config.toml
routed_scale = 1.0
balance_bias = false
init_std_router = 0.0154
optimizer = "adamw"
learning_rate = 0.003
train_tokens = 550200000
Below are experts of layer 4 (counted from 0) of a mixture-of-experts language model. Rows are named down (a neuron's output weights, with its number) and show model dimensions 0-127. Each number is 128 + 32 x the weight over its row's rms, rounded and kept within 0 to 255. Numbers have three digits each.
Before each expert's rows: "raises" lists some tokens whose logits its average output raises strongly, later layers aside. This comes from a sample of Wikipedia text that the model never trained on.

# expert 23
raises: "hold", "pe", "re", " theory", "end", "e,"
down0:126106080141140113153120173142133167135124129083078100180101173197150172096125136086123140148149164093141162170106116105121182171105109162131090127119127180101134221178107158091181100163095052116101187106122176147180094150099135153092105134156098181119132129093134087199081092122107122127095137129095112121138144190170111092160127129116133145086154105122115149108187120140155164068152
down1:167100138100136093124164162116102129121100199132158126105153142115103174182189120099173208111158201174092101125138117178148118123155135161179121114034161115111091159066139129105147150123144128151141135129131147111122135138113104092139119105124081113088121127025126105094229122111161087101130107091133095090140115140094112135132142119145146155124066128070052153095148141114102132151131
down2:117176179117081087113111166135129091131050123112085102184142183085101115134111089159062170138140133166114163131067101140155084150101143116112104136147046167143088152136173140121107203133080078124113108158103120108129156072109168159166137194149152191133114108112059121137134132176180085147155132110097087118113140136146120096120099122062151117166121150128123121076119150111072136105150
down3:185129154113161179042090152142157145116088145125123121175166122145128156074151128141130112169116113156144127150102134120122149152070121120098137064122131175097087094162149180136160123168172114145160151158136136157126124124068156098136090111123146129182073114186179136176146136169139173191107087168091157115145094140083139132061163142170112036104141158108121125150110171119066096124181
down4:132104116115070148147130091074122129117072095122195089154143084164131146103124107147141098121105193041095121176133101104110127122123152132124117121154169093108091105097138077153154185125132230108106080139108122127167119096118123127097044133133166035105088129131142154168125147135105091099159129127111124093093099096163127165137128151089143113133102144125141130107119152165200032131149
down5:169058123103088156104129189163122166148146128166171161084078142090142192127145114150111094110117143074123192129144133135117118100087106086124119149152114094122172111116116116109110123149189106133188063184116132151122165069141147173152173147114141135145168091132090180138129168090095162118126119131066096114060160107159138174055157180115102150137136154134126156109169185144133157119198
down6:158169061119112137154152065153164139178103124126128122120165176150107093135126132132090140141098160120158159150107126062158137096168153108092039138160093062150133064140072149132074179132099143130193115098097148068082114121143131119115148007128122135129141156137147107134127122130192179099122110112148113158093134154133148151075144114206127168129125142092093143171142143152127139163114
down7:143143157149163136110185110123163123130123171122049101098087119195125147101156090106184098101129156182130099131089151138160165101073100186097091160117168151158141123168161144115143159131180217074126187164105105111074167166145094114138141150154058134170123108156091112113131130135098125152081143124108132154078231100153146170128138077093114107158109111147101120126166130106107105141122
down8:141106106183174108189108096152117101125137127119149113162126082090156133179120140137117100183107152115096150134159133227126133098161110131076095149140139169143102125099104120203148142100150138103112090098087067112133120178149132038041137133079154123149134078075140134157084170119155145148114103171106152101147103103133140198106154077167108082128143152130076135174140148163140094091151
down9:051169134127109090137108127076099168117159147121170111155125200066030151125094148141148118178172110154088103069113105159077181124070150140128153151181192136126139144126180100125137094179105077103146169148102169093060139130148175105118085091112132113131125125154151072110123085112102155190130094176178121096112142150186148102102127145107134130127122116134115141127163167132150140146157
down10:068089079141189062104116149097083145141124157096092153152116133102136110144125089134140123125128146201134162134220117005132124164134093109139127148087147101128117199111111091174057080106163125132121091124138118138134134124125112121132060113171085143151159121109086181118106114130134139153096133077121144076129122103136187095156081104147140112145149140105087100149140144131195141165173
down11:121181195164092138077151126154085087141128072131146112109131080101157171106120165091148135152153170131163128081176135111138203170147116152146099169107110132105126104062139135166133106102095165169107046116105183096135147097144101107057151129098156050091081115114125129142134121153176139115075134180159170087143115131146102061141131124103082155136134149141139112165183116121082087159154
down12:097100146126092090103155124171106115131127130076068155094189163114148128127138168165125056173133133143105089170133155111138093120112143133121106152094133169094186127123070104151136132121098071176125105115142031156105150114160133160139124082140094064143145150119096169084131105158160138137084172145133129141117082123153129187136177049127094120094108103112144105040125188096102109064117
down13:164114128160142058178125153069104155118133108143164101107144125078157132138110162148101106193134155149154111134052170115089142156142104099080129137154123119152123156124112129136167169128131158112153140115105115199151139110076196110155148116131104037134127090108099100132109144100106107153147163036219112106134131190140084153092121099104112119120140078055168099106136130117169100180158
down14:043086155191145146136095110147124084104109155163072066064042100148103099148141160123183122127150121108091139138119109135124114132138124115126106126146102101141095055104108134136129139186132128130114180151100050105132120108142162140076057114175132120149179185079130169114119145079113095110144133124123089105150108146057095097094138163158180091125124120112149130118099106109089141069187
down15:146063117132118112108125120121117119108135106155113147149119138135135098118138127132135131139136116126142145152162113132119115123107136116116125120116100120139126127120127137170174217120105114102142136138139134130149128124140123132120143132105154000104138117163120134139108112121128112116137097124150107139127125131118124117127127149137146121149084137124117135108164129135149124154136

# expert 54
raises: "eat", "ment,", "urity"
down0:128161160198106147128138147117213088089150150073137091146160116140105163099102114114160091126129144094167093134155109109146161150118167171131173067117117154125162159142141146123077211105096061076104166086113112178146130156132147137107202116163158211162089170115084124088125168150149175150122116168072139132106140168097115104126104102101156119188098098083106112107102145119098138129093
down1:105046172168122150097093102150139105161053162141132099066169147117111138160100131140122101133114095094099131071178141147131120094079121141185167180157125161173186068120099093151109171152126131090128143096128130112120127129073136143169114129175091137151199184132090139146124142105181152158114160124157124101179088090097101093117139057106111157111120123180125101118163117070125085081173
down2:147127125123182172098094100144176174122140208089134097133143105112126134173151133132150115174129141137131135094118094110050111143181126166112106065173132117118116144111148076132131108114101088064149163090106106122112126078110144173161090131133144176168083106051081105101140115107141136166133130076176138166126101162124159212183197138101188140123174126134109146111151177164088095092113
down3:112144114093131185085077091102098135132113128130095139162153146155184073156105162096123118144102106211132191108135117105124118172114185126135177115137071187115166143140105126120163145115117139103197146114193098129127191168041143137125191168115144095145158109157167129105158087055110125150122141159122160151142200137131143184118175106144120156141078117109137149096101145085103167147092
down4:101134121144091115128139169139105182164144178166125136115134136175083112114137112116104133129139141117135139183150099137172127135147129091170106063164144148117164095191168145130095111201165099156103126109168135156173146140149097109146115187161171255107161101174108124088150107140100166119129127150110155131146172095104173143149052144118124108065147147160115086154049086099107094138161
down5:151086093192120124125094111102075165065123102149140145120080158152122181101118146128159121162089119117093103084119112139175120128122113149092194148134168113118123107138088162111053053121141052143119141071143162124144185160144143107210184139110093177158114139108139166084076095151140132064147130073145153130179150139160146144133129119130136124141146171163125084109131116163120145215096
down6:147078157134117153152108107165136134165125136168188046094124084065159108119099141072161138184118097091150145161125137103127089155068118168152176099087128142084070089146177096163189172136160171159105155114141063148144167182159119120132151154115163090122114089136092119164101160108145097128109085093168108079127132097112119141109119129137044139152127139093163146093111072195133119137116
down7:132142118107098103123133186105146135087137130130118130065121104173124105142100042147144128112149112163145100126132172132157078116148177086152158056172098111188175138090112123100127093135124139117128145156147092151124091128171160094150130131115113231084143105109069064186104093116211125148197105133168102084115119121122141167118090113129143068163150120140135149102085106174108134097066
down8:116174122168169086102185092202160179150142088107127062095129150158125115091103139133058130113145099139140106131148109157151167130105144049089138068116114155126039117112078117109130106113120090079154110113103158083150078171151122083131115093142140183129126081091158138107114143098159112199136151120107153113169104090140108202054164140099144111131114163148152114105166114108168142100105
down9:133093128117096149149129095140130138081156106136109097115119072148102076126124117084123152143105184147153107157119117106117160137138146114129129121110091153137103112150175084088057111115206113136134138145093168051124119095089150140140164201148096248076134133048105076170189109127159111100182126121104164191129118078158113099128142119137132126153177118127104171147116140122150188083114
down10:059129172067150075110174102101140142140072154115135141165155167097198110126104115116153173098137172105108080127126154108107078104156114141081156136104116160112104161162163104129136085148120122117084134134094155139157225096095111121182059116149083132112119106128107125150099157082154100153183113193188142168107117073124165126148138092107161107137115112112074129080126133104096196172098
down11:098078140151122083152083147124089087144133157123105118198125107070119148098107127149126091120160125155094198212093145139085061079109058120083141146156131152160064146123129094190118084074095084141143118113112182077111115111180126056138117147102115175164138142127158090111136086112132154186141159134163129127157097130096100184112095126181101160116133115130167072093115118142111131119110
down12:150157124163095134187193153153152124134133142168147143162116135198111181069138128092160083140124132117108116073163094121059102122121059118165148086157156138191101153134104110056172134171142176043162191145144126155113132115121074134134155153115072082107093095206135150088146088157127157106136177142168095128136179129119122079106121124141119117149121132156125098136161165160113127171107
down13:140150098131109140115119193194123153137166148099179155167148147079126110107140158132175085159146144128105131153108132104178121130156086166078119141139144065133156183184101202149189143055149122141196155101123125137122136107118070130102130129180068183150160127144187150163100148107169163153136119079143135100088087143112180097096142128125094048129172134111123105112145136107170148065135
down14:132112116162124178157172137153111140171157086114127139112153186112117182147173095172167156132124113152123154097163104121081188142143051114123177148171077155119170144118166115145167114158207090136161128137133076100156198108165125107138179146172200124072139114107156157144116130151151085132155099137108081124094157127159128133084096162107162167141138062173129153192132108095068114120162
down15:121119133121137093104139116167116051150055129118156152124068132139153104093153158155083108145122098122086098129086121136144071149050118112161143104163104121107097174075116111091191180123110078123117116122165136110177115083091142113076152159123167102166088115131112064153104162128134120120089124105151154190070125143153065103181103114093155140155169093083138081114142163043132165127153

# expert 30
raises: "ague", "agu", "ont"
down0:110118149125133111154121105124165119134156107122085165124135125175097148110117134113188099124140157108102170107145065132096149145192124164129110106152068158117165097101182064159074110165154178150117136131160128143080099191085123128101114116098141254167123137120081126165101127174113114161123149191164101118121147136109111134099150123144077147112155143164060206155098196155122169141118
down1:117143113132136084139142168097144137122118146190091111127149122150119150040160137119166086203101149077127132148159121145179152117054164062174167138160093110138119085146145173146116082166162155124159126152114150143151136131154128063169083134138110031152169081127097142125168120074096137132131157111149117106148155129064042170077085147122092151141148120121097108126160103162115090149118
down2:138183131125125114137083097103067133121130142090154150160130106108129136149065083136113143137150148170149147091071139104144155154079124102097153071120158067181115116135136159170106113106120136166115134102151119129157163126120139163151121105116119217152152139061109180079096130169135089144085174039144161136140102191122149164162069133184098178167148080084131167124157179193137119122119
down3:114122131149116148110133096191139114164110125102196065135164187110080129129107125104118144141136142108143135182141159128138090158130074168151136099080040117144035100123099088136187141126053095119134088198168102110162120118097137164120095135072120108191120091134090108158153127133143100118128157131101108125163117112139095120158106144196111080132027114099136146133175093122142158144121
down4:152127117135162094121148182099190125068160136152155114103122112104120106117240140092106140135121111122099129093139141113120148090123151119150148064121141126161095167165113155075122110157206146117137092092162109126156101108138166098096113134147129177118071166096125129147101082101080067112095106181019110112126159144120142119126089132204092098106117151107135129179047150164138142131109
down5:147095119152070125151151092111125140110156113132209161133139091091119188160117110170174159118179154122106131166145096099062137143135105060189185121113155128117089163125131185132120108109153116122062104143069081122086087144054068094097173182125179154159069127116142098129140160120114193156160150133117084147123126118114141118102140104118143132156174140119111099152136134141128211176099
down6:124116120108101132136199125147129149167120158200085138152106132091118123132098128186059158111110191103203097159140136121077075172120117118132122124158144125095145108122108123113157179124135192120137068092084095148118152174166126071076154147109077088157113086088042184088103148158106131119133078126127122131076097154138138147158149109107117066157146082132103112163112139097137069142079
down7:090111166109153127088132153120149154146134116117145125170083153099135137078134107100121142133136124161146093085068127183150173104146081143085159136094083114114123148142131191149072051126155139121151103117092094092089191134166115148169135184120128255143123124099156166105122132136139133126146117158105171160093162104078070143129105121131118106098129119194114135142082149062095097146128
down8:098106156059114110119168193071110093068100104159160119155124158154142093169092115133129153079123171160142137175103152133101137094145154127152138133086132183161123183111132061104105154122115140125158143138101092161083129113075155133186152136121077217071162173108085101124115047107131123134146138100120100094112139118127132109080154106162176137139132115133100103079116102096110095194051
down9:107101131149092139118150101156113174114151101158177083090147137119172167158142186098086138076093081135121132133131124114166199108139152159118113109121139077156153136190127119099004105153146165130092119121076100162082151128089143133165098111136172049185128111159093111055121075146139122082104127110133131138137141138103126078158142104102161146162111096177183122121165087156118123151078
down10:134156195174096141149087110115049069094128107140140173137125160096083153087149187155123160161080117138126059110117156134080157148108167066136145174154114154103150106164133093086149120137092139112117125193144095128126172119142135120147128132120168043133155143208082121088140099126115072110063146106108120140149190113117130174109149148123132184161064117093129124135097166082099150123145
down11:137099165185111162128141119132130114125095074126162142047099088031151094134134112096133130114168150144150142151156083144122034131126168088127139099105125056114164167104160113134089145120082159145099079150157137120112093141125114150132111068055100074092159132118136167135075160110162181120142161135106153178102121070122159126108130107105109157126069177110073068152141171148113126122111
down12:179162113107142122134129169109174117127164114131170165140123196120135092106154130216084108114085099094112125181112077170200136127156130139072124146070128063081129123114121139142146156111118130121222098088115123149141117106135130150130111172125201159161164081138126116153149155134060121102163133110163112144045123124123171126122120192126113131196149160112123132111100104175111189128175
down13:115149133114102142102140138132147110118129133121136126083173123146109155145104146189146126123106147115152138144133141134162117146170116113161078121148109123134124126152104126126028072132126119123152143116131142111114163126117110143163153124124134255120134126126132164140158167086099177148119129165112130126097133136110145137153134109129085120105115100115127099119062107105116182104117
down14:147143126092093127102119136108091108103206108146146101147137083162096133107189109089145111137127106128185169129145206139089110132123102133185139143179120138142191175116102109089201153145092181135101101141181110136089131124126113124120138082112121140118188100108119151179102138117138158142117116112175084154017168108089123159174081184138118117085091080144131133139144166101148139206146
down15:122104144128164110144122137097123119100136163082134107120140127132098141113109096139142228135145155111076139069078106128123123165122150118146106114167168147079195125153093113150163148106145090079142175128140112110092096152159133117178164101079127097141149059114142093142171072118118101148135132147150112124095122094174143073235099158155157106158132095107128205103128121158062113044082